Weights of a small mixture-of-experts language model, trained from scratch on English Wikipedia: 80 experts in each of 6 layers, a sigmoid router.
Below are experts of layer 5 (counted from 0) of a mixture-of-experts language model. Rows are named router (the router's row for the expert), gate (a neuron's input weights, with its number), up (a neuron's input weights, with its number), down (a neuron's output weights, with its number) and show model dimensions 0-255. Each number is 128 + 32 x the weight over its row's rms, rounded and kept within 0 to 255.
After each expert's rows: a language model's description of what the expert responds to; "gets" lists some tokens that make up at least twice as much of what it gets as of all text. This comes from a sample of Wikipedia text that the model never trained on. Tokens count by the router's weight.

# expert 51
router [ 53 109 121 125  67 181 205 219 114 103 103 150  95 103 111 147  95 107  92 175 151 104 137 141 141 122 129 167 189 162 115  95 186 113 118 143 110  46 123 138  75 154 104 186 111 131 172 135 127 127 138 136 129  94 112 146 105 107 110 143 134 106 158 110 134  74 133 108 104  87 150 124 134 113  93 145 222  96 119 163  44 147  89 154 113 120 158 103 221 119 131 135  25  65 105  65 122 126 134  55 106 103 117 129 149 103 120 153 165 126 111 180 176 128 143 147 123 153  99 151  86 147 156 149 103 151  96 124 170 187 176 187 138 105 113  63 132 137  99 115 158  97 138 132 134 103  92 136 125 117  88 153 137 111 116 160 182 149 144 167 146 153 141 183 143  92 128  92 145 109 105 159 145 148 128 107 119 163 160 116  89 152 113 119 106 114 123 130 116  89 144 102  32 125 145 147 111  55 130 157  64 117 126  72 159 128 163  98 117  93 141 143 116 191 134 130 124 147  84 159 124 110  84  60 110 124 103 131 140 108 137 128 127  97 118 132 120 178 102 136  93 116 153 166 154 133 119 126 139 111 182  90 101 103 103 162]
gate0 [129 179 113  79 126 104 193 142  92 141 147 183 120 133 104 147 133 119 138 160 164 160 100 137 145 120  84 113 102 170 121 154 179 139  84 105 126 101 106 142 130 120 155 125 110 115 152 140 135 164 135 102 163 114 130 155 140 117 151 127 163 108 171 192 120  83  44 128 125  74  95  95 131 133  67 158 151  86  92 136 134 130  93 157 181 129 133 154 157 150 113 149 120 145  96 118 193 107 183 132 136 166 178 143 115 111 114 167 148  83 118 157 106 127 103 127  98 112 143 144 119 125 109 133 110 201 131 163 157 124 127 142 155 105 125  73 114 117 116  90  88 164  94 103 134 102  97 131 108 248  71 130 122 153 103 147 136 144  90 122 162 170  94 142 142 176  98 124 144 170 103 155 118 134 103 147 134 159 101  96 133 104 127 173 187 117 169 175  92 142 127  92  51 143 160 150 167  84 118 159 192 115 145  84 125  88 128  82 123 166 126 140 143 118 142 193 106 115 138  59  78 143  58 141 118 156 121 183 147  93 111 118 133 105 169 142 203 106 119 161 122 106  54 132 101 108  74 134 144 113  80 116  80   0 164 143]
up0 [138  67 173 182  99 126  88  90 171 122 105  74 102 136 169 113 147 208 118 106 114 122  82 102 130 133 186  66 141  74 166 156 113 109 177 125 139 137 144 151 111 153 145 132 194 157 117  79 113 136 131 162 135 149 136  81 114 131 102  87  88 171 115  78 166 154 144  95 147 140 137 138 116 130 194  70 106 167 152 114 121 156 162 113 123 133 108 100  67 151  94 116 129 147 123 134  78 127  63 137  92  81  84 144 145 133 155 105 124 182 162 119 156 143 161 110 139 144 136 177 152 121 131 131 155  78 130  99 130 122 131 122  85 181 116 163 141 158 142 179 148  77 121 128 145 180 173  91 122  41 158 142 144 120 149 139 104 101 137 154 128 124 134 115 124 111 129 144 117  96 163  97 146 114 135 102  91 138 120 165 123 192 129 117  84 105  80 107 174 126 104 183 188 135  74 105  94 209 130 113  80 157  83 197 150 137 131 175 182  62 116 131 159 160 112  72 156 131 101 204 112 129 169 129 136  85 135 101  97 134  94 110  93 103  80  96  87 119 136 114 155 179 194 107 128 131 172 134 146 109 165 122 203 192 109 158]
down0 [127 127 104 167 164  76 141  81 105 150 161 108 181 108 112 145  51 117 182  83 175 140 103 102 139 128 167 220 156 101 120 125 115 155 139 106 122 129  42 134 133 113 147 134 110 134 110 134 129 140  91 166 175 126  87 172 175 149  78 127 132 144 131 130 137 134 116 129  97 206 151 110 128 129 108 125 130 164 115 135 123 113  73 158 167 182 131 143  51 143 138 142 119 147 127 117 138 121 114 100 132  62  86 123  34 146 118 130 176 154 136 147 118 193 141 142  91  83 136  98 150 165 130 155 130 187  84  97 139 111 179 130 113 145 116 128 124 139 137 135  93 140 164 112 122 169 142  82 159 120  64 147  96  88 115 165 184 159 170  95 144 147 128 104  79 160 153 191  96 100  89 123 128 115  76 133 164 168 129 105 124 116 146 115 101 124 146 148 150 146 142 151 127 159 128 105 188 115 143 124 147 106 192 153 178 190  78  78 137 145 125  60 114 135 153 114 127 157 192 165 190 136 147 150 122 158  79  30 121  72 197 151 146 111 167 128  88 107 128  84 168 116 123 128 110  93 153 146 178 185 168 126  94  97 167 149]
It responds to: Numbers in tables and coordinates
gets: " | ", ".", "0", "; ", "3", "′"

# expert 37
router [ 52  74  98 115 104 127 200 153  84  75 104 160 156 162  78 100 126 117 143 137 134  95  73 104  82 113 116  86  96 152 140 116 128 135 125 133  84  27 133 143 159 101 163 140 133 188 115 146  60 143  88 135 159  91  89 100 138 105  63 180 159 146 138  55 141 120 133 134 160 120 108 126 116 119  73 106 159 140 119 142  80 149  64 140 135  87 134 137 154 152  96 134 117  94 151  95  87  92 137  54 147 119 110 116  99 142  80 187 172  99 136 138 148 108 175 138 159 119 133  97  80 133 123 190 136 143 143 128  95 159 108 140  77 155 129 108 108  90 161 131 112 114 139  96 121 126 120  97 142  87  73 175  95  91 125 165 142  83 174 122 117 146 147 141 103 105  88 143 159 176 103 180  96 113 134  80  62 172 145 106 155 178 115 118 117 164 125 184 123  74 133 120  82 116 135  98 178 156 154 136  89  85  88  81  91 175 139 110 172  99 112 128 133 132 103 178 141 168 140 124 107 116 141  95 144 113 140 153 115  95 148  61 131 157  82 161 137 109 106 173 116  96 115 121  79  55 155 198  79  76 140 131 168 124 153 172]
gate0 [174 156 157 148 115 139 113 125 141 133  89 106 135 118 146 119 164 146 125 124  90 125 139 134 128 168  89  62 107 151 128 157  92 144  71 131 108  69 129 162 165 118 115 180 201 133 116  32 193 198 138  83 169  71 116 149  74 130 145  71 136 104 112 142 116 134 126  89  99 140 151 143 128 111 116 130 167 177 141 125 147 166 100 107  80  65 125 101 205 156 124 125 103 153 107 119 150  57 163 140 114 122  78 158 109  70 190 152 115  64 119 176 100 146 109 111 179 172 145 130 156 107  69 129  73 140 107 135 118 122  69 112 106 193 166  88  88 165 162 150 156 119  96 128 165  92 155 137 122 131  68 113 120 140 127 152 127 142 172 161 103  85  87 150 156 140 125 100 144 138 107  94  32 119 166 141 169  63 127 158 135 147 154 185 113 161 154  95 141 146 139 119  48 114 143 100 142  67 107  90 120 129 139 115 113 149 179  91 151 131  96 107 131 172 130  93 120 129 159  83 130 129 153 128 122  92 100  78 151 122  53 147 131  34 105 119 118 118 106 167 133 159 156 164 125 110 151 163 139 157 114 160 140 137 143 153]
up0 [111 108 150 106 120 117 173 184  60 126 180 127 100 119 167 112 132 115  85 135  74 193 116 103 130  81  80 117 112  69 102 133 138 157 157  90  67 111 126 125 130 114 138 148 108 115 153  54 130 180 129  68 116 134 168 173 159  99 182 123  79  98 160 124 146 180 160 143  98 171  62 147 137 114 124 125 177 131 123 123 150 134 120 167 113  96 154 155 196 191 136 118 139 102 128 107  77 128 162  71 156  97 135 202 107 107  73 189 114  75 128 121 145 158 127  98 207 150 136  48 153 146  99 196 140 185  95 138 115 143 119 158  91 142 160 142 156 140 178 152 169 130  65  80 111 129 122 137 133 135  96 156 155 132 107  97  69  95 156 157  85 100  86 118 102 115  99 156 146 110  95 159 107 129 166  89 142 151 140 137 125 120 135 112 127 132 145  61 171  73 138 105 176 153  54 115 137 136 121  82 115 129 149  84 128 140  96 164 130  82  61 150  93 118  98 141 123 154 165 110 132 159 135 150 157  82 154  92 126 176  75  80  95 123  70 119 133 118 147 132 149 173 137 125 135 140 100 119 111 159  92 158 102 182 107  76]
down0 [153 160 130 171 102 134 112 159 114 146 115 146 135  62 136  69 119 182 145 138 158 160  99 183 137 133  94 111 113 173 140 161 156 131 145  53 150 111 110 136  75 126 184 148 119 109 107 122  84 109 101 107 140  85 151 140 208 134  69  30 147 146 145 146  88 123 131 141 122 156 135 138 154 178 145 209 128 126 140  66 117 178 134  98 135 135 132  61  85 145 155 121 160 102 101 134 158 144 179 106 151 137 105 148 154  84 141 140 138  70 112  77 157 120 121  89  77 167 115 144 132  88 137 109 143 156 168 167 171 105 100  87 128 196 156 161 152  92 139  94 117 126 108 122 112 171 155  84 123 103 140 115 103 165 148 146 136 113 173 132 166 114 121 111 104 123 146 132  64  91  84 142 126 188 174 118 177 141 184 166 121 111 227 103 117 122 159 146 174 144 125 144 171 152 106 104 125 132 145 138  83  97 174 123 147 152  70 135 165 129 154 131 140  81 141 183  69 147  73 119 121 152 132 127 116 167 113  77 175 126 148  74 159 159 140 105 135 109 156  91 144 121 158  86 113 107 166 142 164  64 167 141 203  90  91  64]
It responds to: Parenthetical years and asides
gets: "1", "2", "–", "3", "7", " (born "

# expert 59
router [ 97  72  79 145  89 173 202 145 112 111  73 149 154 153 138 110 122 109 101 119 176  67 161  87 131 122 150 166 133 160  92  91 115 182 135 163 131  78 142 115 156 132 110 171  91 141 104 224  44 137 173 134 152  86 120 112  87 133  83 109 128 130 104 113 143  61 137  61  89 133  99 118 119 125  82  79 141 176 131 168  73 179  91  63 157  76  84 146 168 116  97  91 122 101 130 116 163 144 112  83  93 138 146 116 165 120 128 110 142 125 202 135 112 133 104 182 122 163 114  81  99 134 130 166 170 100 122 123 175 149 160 145 124 149 118 108 121  77 130  74 156 143 108 109 121 152 105  89  84 110 136 157 138 118 134 118 137 135 132 173 126 168 134 149 111 118  71 119 142 102  61  92 177 158 165 151 124 172 174 123 144 101 146 134 142 208 115 160 135 176 148 102  69 137 149 116 160  97 114 104 116 142  74  88 123 164 193  70 144  99 108 126  83 141  99 185 113 159 130 103  82  88  82  86 141 103 149 135 126 101 133  81 150  88  72  78 128 142  98 116 109  90 134 143  56 129 144 174 135 145 172 115 137 128 115 140]
gate0 [146  89 123 115 115 171 142 170 160 129 135 174 123 155 198  82 124 124 105 100 137 149 195 116  99 130 138 109 156  96 119 127  24 113  81 115 161 110 141 168 129  99  91 134 111 180  84 161  83 130  90 158  89 151 137 182 156  76 127 103 131 134 141 122 151 104 143 140  67 115 145  89 200  95  85 133 120 141 139 108  99 101 123 114 114 106  72 105  83 153  99 101 157 176 136  90 112 101 110  83 102 120 117 130  82 160  96 139 145 146 143 165  93 125 156  57 141 115 103 106 106 133 189 155 101 123  82  45 169  93 102 123 119 143 138 193 150  80 132  89 151 188 134 107 165 146  80 132 132  99 113 115 137 138 119 176 205 124  78 135 103  70 163 149 185 135 180 111  81  76 153 103 137 104 185 182 173 150 101 148  93  89 117 125 120 124 172 122 173 134 117 109 105  98 102 131 195 146  93 153  80 129 104 159 174 144 131 168 139 151 126 111 134 105 141  97  41 100 117 164 145 145 118  99 107 156  31 126 153 149 119 100 126 160  75 122 124 146 112  61 106  92 109 156  94  95 104 155 165 168 143 149 129 132 133 131]
up0 [139 170 146  98 132 117  91 109 107 124 156  55 166 125 137 176 148  90 133 116 109 152 122 122 130 129  95 140 136 132 183 128 181  94 147 151 156 135 163  94 146 152 123 148 215  86 154 124 117 105 114 125 113 138 177  81  97 117 170 133 144 148  74 138 163 164 141 105 131 162 108 128 142 183 192 109 129 109 130 138 135 162 150 118 111 163 122 159 254  87  67 150  91  82  84 185 128 166 158 135 194 118 110 120 113 104 120 115 145 125 128  38 149 122 128 106  85 139 135 180 101 107  94 144 127  83 154 193 109 135 134 147 154  56 152  96 125 123 124 150 105  75 113 132  93 119 146  95  70 201 177 147 109 132 174  93  77 111 197 143 130 124 161  85 121 101 189 155 195 104  92 114 153 108 108 121 106 106 115 125 178 160 129 116  80 104 112 121 110 111 144 130 127 102 127 139  95  93 111 140 157 163 149 128 181  86 143  99 116 136 104  67 123 209 130 147 146 106 123  70 105 143 155 143 174 134 215 171  87 115 158 111 132 123 119  89 149  83  83 171 117 190 156 147 168 103 162 146 139 173 122 133 133  96 137 157]
down0 [143 167 100 105 162  78 162 110  92  72 144 145 117 111 140 117 112 152  76 142 131 158 118 122  98 105  78 124 135  77  85 172 139 113 131 146  94 108 108 130  95 133 171 105 105 108 181 157 211 150 147 156  63 106 142 107 117 135 108 122 103  96 172 143 131 133 167 124 123 139 141 154 126 115 140 135 100  95  75 134 166 115  31 116 114 119 140  74  71 127 113 173 214 170 143 160 126 153 125 111 108 189 100  75 143  55  59 169  99 173  81 138 114 106 174 145 126 108  90 113 105 140 123 123 115 130  89 142 105 149 104  98 108 116 122  75 115  72  98 164 163 131  75 131 111 110 156  90 173 135 145 122 111 128  95 160 105 130 136 123 114 146  70 135 115 130 153 103  72  93 120 113 107 163  99  10 116 140 200 145 124 136 117 123 136  72 100 140 126 112 149 108  97 176  87 111 101  88 160 156 125 128 135 169 122 142 162  83 156  72  92 122 138 117  99 146 145 119 188 184  72 117 127 165 104 135 136  97 184 132 183 118 128  98  82  97 125 136 117 147 126 175 168 125 122 106 132 128  68  49  64 176 134 142 164  70]
It responds to: Verbs after be
gets: " was", " is", " were", " are", " to be", " as"

# expert 18
router [ 99 119 136 137 112 179 138 160  90  73 108 185 128 116 127 113  91 136 105 137 129  95 102 137 100  96 119 161 203 136 121 100 159 139 110 140 143   0  98 151  82  78  82 229 127 186 136 141 144 149 130 124 148 142 136 119 137  97 120 151 115 100 135  69 145  86 145 130 115 104 153 117  58 131 114 127 181 150 111  83 128 145  99 193 100 101 131 109 207 122  90 107  44  29 138 152 141 134 104  57  90  97 131 122  99 153  68 185 195 145 135 145 116 124 119 167 160 122  88  84  90 151  69 131 151 128 109 148 168 137 159 129 120 113 113  92 165 134 131 125 121 147 101 140  89  87  97 100  55 111  43 142 137 140  97 153 106 156 147 172 120 144 163 180 131 125 141  82 100 128  48 133 127 124 128 114 115 113 173 163 150 161 115 140  92 120 130 112 100 108 117 122 102  98 131 145 146 118 176 173 123  99 148 119 111 132 179  53 155 134 131 169 149 113 103 122 104 147 162 149 116 146  98 120 134 126 129 121 127  97 126 133 171 114 106 121 124 184 120 130 128 109 180 120 116  76 140 123 126  88 149 108  58 152 152 168]
gate0 [ 74 224 108 132 119 125 156  88 124 126 181 185 151 178 141 142 147 124 164 157 124 144 133 110 156 119 102 110 163 115 134 147  51 125 173 132 129 118 143 142 152 135 107 169 142 176 127 140  69 185 100 130  74  67 160  98 131 157 222 101 127 145 134 101 154 147 159 114 149  97 130 173 100 104 108 148 131 142 131  47  96 119 107 141 155 104 122 114 131 128  88 134 145 121 109  81 132 138 109 177 129 112 116 101 165 131 114 108 150 120 166 107 147  78 141 185  49 103 114 165 140  95 146 116 123  90 145 168 144 174 111 130 112 174 148 111  89 148  85 110 140 169 165  22 108  54 144 128 142 128  83  57 147 145  98 193 178 134 132 160  82  99  34 117 150 147 139 120 156 103 110 137 130 145 142 174 172 130  81 119 104 156 176 138 139 168 141 125 123 147  72 137 163 132 114 127 174 110  84 112 155 166 136 151 161  87 177 148 132 125 111 126 110 134 181 149 133  59 142 204 118 144  46 107 149 170 169 100 144 117 135 137 146 115 154 170 107 120  74 131 155 153 126 106 129 112 122 101 172 165 146 117 192 104 164 145]
up0 [ 65 119 137 121  76 125  91 163  79 110 149 177 112 189  88 108 176 107  96 171 182 117 108 106 101 146 178 169  96  89 161  59 106 126 115 111 126 122 104 147 132 169 126 165 132  65 124 153 113 145  74 129 146 152 188 137 213 167 142 167 115 127 148 144 152 109 135 128  89 121 104 122 108  71 141  99  97  95 129 133 179 107 101 115  99 118  96 147 107 114  99 116 120 190 153 153 173 124 199 120 150  71  88  81 153 147 113 123 175 129 115  81  78  59 143  92 127 152 136 152  87 107 109 149 144  49 144 108 122 136 102 151 136 140 104 116 124 103  69 168 135 180 187 165  94  87 157  75 134 118 163  48 135 134 117 201  97 144 132 121 134  88 161 131 118 133 161 137  83 132 163 121 127  86  85 106 137 111  76 162 144 131 147 126  82 166 139  98  79  54 140 155 111 123 199 128  99 117 160 141 125 123 132 159 125 151 134 144  91 134 113 171 153 121  97 169  82 101 140 125 160  88 134 157  22  95 156 186 111  88 119 113 175 183  99 144 120 117 120 110 105 125  80  92 131 165 108 168 122 113 160 151 127 131 158 141]
down0 [157 138  98  72 172 107  99  94 102 115  88  98 161 131 144 130 165  60 131 117 181 160 110  89  92 145 101 107  98 127 212 119 175 143 102 102 157 130 166  84 213 134 126 130  83  91 114  98 122 139 139  69 107 156 156 140  88  76 182 153 118  77 143 126 165 183 155 101 127 121 111 124  87 103 140  49 116 148 121 121  74 195 121 120 156 104 115 133 160 160 154 107 224 132 161  73 136 106 158 131 106 126 155 145  98  87 152 140 114 108  97 102 192  74 168  73 181 146 185  95 104 145 117  63 137  88 130  82  95 107 113  96 144 160  84 114 104 121 119 152 105 109 107 151 118 187 172 127 109 103 112 103 121 154 123 132 141 107 146 200 162 163 154  83 129 136  73 146 145 137  69 183 118 113 116  83  71 201  86 152 163 124 115 111 141  80 130 142 119 123  81 139 113 156 111  94 104 110 114 146 215 134 132 150 145  90 122 130 139 110 157 137 138 115  99 107 127 190 156 144 178 124 148  84 127 142 168  99 160 155  61 152 119 127 139 183 153 152 111 113 161 127 208 123 126 150 166  95 135 126 119 122 124 112 132 113]
It responds to: Table cell numbers
gets: " | ", "0", "3", ") | ", "1", "2"

# expert 44
router [105 135  76 116 134 116 217 205 150  55  96 174 195 117 114 122 149 121 157 120 151 117 134 115 150 148 206 131 110 160 149  93 141 146  89 134  92  93  99 126 119 154 121 177 111 138 109 181  63 104  88 125 138  89 138 144 172 128  75 117 174 121 155  92 144 100 157 111 103 124 156 120  90 137  33  89 228 162 162 125 113 175  93 145 126 100 109 132 150 108 118 123 129  52 182 123 142 152 113 118 154 125 167  87 108 182 134 154 172 169 144 171 114 152 131 170 143 133 174 100 141 192 157 193 113 128 121 125 131 164 111 150 111 107  88 109 136  69 156  65 103 148  87 174 143 155 148  63  80 139  93 137 108  86  97 119 147 139 200 181 124 137 111 119  84 139 119 119 109 112  63 148 133 176 166 142 132 159 141 127 101 217 114 202 140 147 127 163 118 130 137 131 137  95  95 111 183 112 158 116 125 106  63  96 157 155 151 132 188 136 133 143  86 136 104 103  80 125 152 121  86 139 152  79 124 118 166 113 140 100 128 125 135 142 105 144 137 145 116 145  79  89 161 127  76 109 118 160 151 106 116 125  80 151 104 137]
gate0 [143  87 145 135 180  79 145 121 156 175 134 171 131  98 101 148 106 120 137 127 137  97 175 107 113 106  94  72 131 174  83 102 123 187 128 150 116 146  90 114  84 191 132 124 132 136  71 142 115  90 131  63 153  38 101 107 134 118 174 119 145 133 133 103 164  99 125 130 102 112 178  98 123 130  43 167 176 149 147 100 135 202 100 136 134 171 114 104  89 158 130 139  86 129 164  77 165 154  55 130 146 180 167 122 122 159  86 171  70 150 123 151 192 158 156 140  93  60 156 133 132 161 194 151  97 136 129 103 163 116 121 157 147 116 104 143 151 168 133 134 152 115 104 138 112 213 156  71  98 169  82 143 111 132 150  99 132 183 180  88 101 139 111 143 163 187 192 146 108 104  45 151 115 142 173 141 172 109 127 104 112 109 117 135 117 103 149 147 103 121 147  99 107 123 113 125 180 121 180  88 112 134 178 110 149 137 128 182 108 153  87 151  77 140 125 129 119  87 109 165 108 110 164 123 163 132  97 157 183 100 137  90 186  99 146 171 116 107 112  95 107 154 150 192 167 124  86 170 134 155  86  74 107 127 141 106]
up0 [ 48 140 115 126 106 195  61 157 127 114 119  86 140 191 116 137 156 138 115 167  91 166  94 145 134 143 150 159 151  61 143 115 135  90 120 120 168  96 133  85 157  95 113 128 162 117 141 101 124 130 134 221  95 182 127 128 134 111 120 141 156 187 110 147 117 134 126 162 180 129  85 123  99 105 163 102  63 118 103 164 104  88 146 113 113 101 155 194 153 122  65 126 159 190 124 160 112 133 190 109 121  85 105 179 133 135 131  95 165  89 111  88 153 123 123 124 178 209 111 127  84 122  77 135 181 120 140 144 140 115 134 113  95 144 138 141 146 111 118 112 101  90 129 151 149  94 114 180 116 133 175 141 120 104 105 124  83  89  92 133 154 158 149  98  97  63  97  62 177 109 194  96 101 127  67 143  75 123 134 139 149  89 146 126 153 152 129 189 111 158  66 153 126 146 125 126  93 116  70 146 110 107  89  94  88 130 109  94  93  89 177  58 120  91  94 107 121 171 160  99 116 153 104 108  59  94 189 100  74 152 146 190  83 152 132  80  96 141 126 176 149  95 127 135  97 146 149  93 135 119 125 197 121 138 151 127]
down0 [178  72 176  85 185 108 144 158  79 198  93 143 131 131 145 118  94 173 153 104  72 146 176 108 139 147 115 100 142 184 117 134 153 118 159 118 120 135 136 140 116 107 136 105 125 171 130 154 142 161 131  78 150 159 143 175 155 111  82 106 138 121 110 121 158 104 139 213 128 123  92 152 120 198 135 164 175 113 107 124  84 153 103 158 141 156 156 124 165 146 202  60  98 125 140  90 138 129 109  97 127 108 121  83 175  99 156 131 103 137  82 123 185 146 148 168 131 106 136 100 124 119  80 130 149 173 115 117  97  89  89  71 142 112 104 105 113 180 147  91 122 144 138  94  41 110 104 115 103 173  93 157 115 119 161 161 133 231 100 130 154  86 164 194 162 126 134 185 117  68  97 199 127 111 167 154 137  78  95  73 130 133 154 169 133 143 112 141  56 144 144 130 189 149 109 127 118 111 161 104 121  85 150 116 161 123 162 166 198 121  77 116 117 137 165 191 137 116 134  91  98  99 128 139 189 165  68 110 109 117 130  64 114 111 178 116 146 125 133 141 188 150 113 146 119  94 105 154 177 116 127 136 179 113 154 131]
It responds to: Copulas and contrast connectives
gets: " is", " was", " are", " were", ", and", ","

# expert 31
router [ 65  88  83 132 120 184 204 175 154  76  25 155 102 162  88 144 116 131 106 120 129  83 123 122 128 117 117 124 186 185 135 119 131 124 129 201 104  77 120 111 123 105  76 188 126 139 122  69  96 113 118 136 131 146  85 110 118 150  92 126 163 157 150  95 134 124 169 137 135 125 120 105  81 167  86  85 135 137 117 109  56 159  63 184 135  97 148 124 176 163 112  96 106  48 142  80  90 110  99  80 100  96 133 128 110 178  74 195 139  58 147 130 127 131 152 166 136 167 157 112 109 165  90 143 150 139 129  63 123 126 158 161 104 127 135 110  92 113 136 106 131 107  87 107 127 171  95 136 101 153 105 148 135 114 156 117 109 153  86 172 129 149 170 179  77 125 100 122  61 131 113 144 120 148 125 109 108 129 144 110 143 108 123 142  86 119 138 138 104 121 111 153 112  84 103  79  82 116 143 125 111 108 111  81 125 193 155  80 169 124 116  89  37 161 155 171 101 158 147 113  63  72 105 105 176 162 139 125 136 107 203 104 165 101  83 126 129 147 147 123  78 117 181 160  72 153 150 155 120 156 136 140 129 100 139  98]
gate0 [143 148 137 124  86 241 139 150 144 117 125 131 150 155 103 207  84 143 120 109  98 108  84 171 134 190 157 141 146 155 121 124 176 119 135  97 171 145 117 110 134 107 106 134 134 132  51  87 121 152 113 115 133  52 122  74 141 179 128 139 110 115 153 150  78 158  65 117 101 210 146 182 112 129 125 142  83 142 103 148  98 106 135 125 141 163 100  80 106 126 107 100 119 151 160  91 117 120 153 128 122 123 159 127  78 121 139 114 149 132  85 113 132 125 103 142 134 133 129 122 144 109  71 121 143 186 157 143 180 139 106 165 115 100 113 166 173 139 139 140 161 161 117 175 126  86  87  88 143 115 119 165 100  99 140 113 182 116 170 147  85  90 148 111  93  97 174 127 115 133  61  88 165 110 155 124 139 125 120 121 115 155 101 152 132 189  89 154 122 152 175 162 179 106 137 126  73 110 136 103 141 118 175  90 101  67 110 127 112 102  94 119 136 126  84 119 125 143 162  77 162 110 160 170 117 120  41 126 208 115 116 175 128 125  84 116 153 162 200 147  99 139 145  69 163 139 131 198 152   0 122  83  89 140  84 147]
up0 [ 84 132 140 110 153 104  80 133 126 112 109 142  85 121 100  86 130 100  95 134 142 112 127 102 116  28 163 110  86 135 115 157  89  81 124  95 100 103 144 169  91 141 132 177 135 124 110 129 139 155 169 140  99 135 251  87 164 160 135 117 111 162 108 148 106 160 114 143 138 122 140 106 191  77  94 164 131 134 121 145 116 195 127 116 152 117 149 138 108 152 114 190 131 164  94 151 126 108 134  93 109 174  72 141 156 118 156 145 141 130 153 108 149 158 127  72 133  94 110 192 120  88 134 160 166 180 152 150 134 177 138 138 127 152 101 137 124  80 168 147  91 112 128 152 127 161  87 215  89 145 115  98 136 130 139 108  64 138  75 144  89 137 104 103 155  69 130 164 104  87 186 183 163 125  98 120  80 104 125 122 105 197 159 109  71 145 141 163 190 108 103 116 128 197 122 199 155  83 144  85 165 201 121 143 126 189 103  91  95 115 109 148 138 112 156 129 179 128 127 158 137 171  93 110 101 135 187 125 106  94  70 135 142 145 154 134 132  92 123 131 164 176 144 130 163  74 173 120  49 126 113 169 167 130 165 122]
down0 [ 99 153  68 125 146 106 142 128 174 160 135 145 192  72 185 122 171  88 111 141 181 147 116 110 173 120  93 122  88  93  98 159 116 141 156  94  98 100 150 107 192 135  93 135  97  81 100 114 164 126  82 179 115 165 179 105 143 133 125 114  84 154 144 140 166 115 174 187 149 130 123 183 178 160 130 156 154 197 174 142 140 131 128  67 173 101 137 165 110 137 116 130  77 117 164 193 105 113 133 170 129  95 118 120 101 132  64 146 109 155 173 150 151 165 150  93 137 119 128 129  81 151 162 111 129 111 130 132 125 133 108 136 117 122 120  84  95 128  91  84 133  97 133 126 126 106 123 134 148 182 126 129 124 141 148 106 117 148 104 125 189 128 124  94 115  73 103  99  90 122  77  89 119 109 129 109 143  92 155 126 159 117 115 173  92 159 113 100 121 159 176 134  28 179  86 120 134 110 178 116 164  84 114 120 178 156 159 146 106 157 103 168 129 129  96 176 107 153  90 161 104  85  77  94 116  74  49  47 113 123 221 137  60 153 128 150  91  71 141 126 165 139 181 125  83 174 112 172  85 152 148 140  81 113  99 158]
It responds to: Biography subject pronouns
gets: " He", ", he", ".", " She", " he", " He was"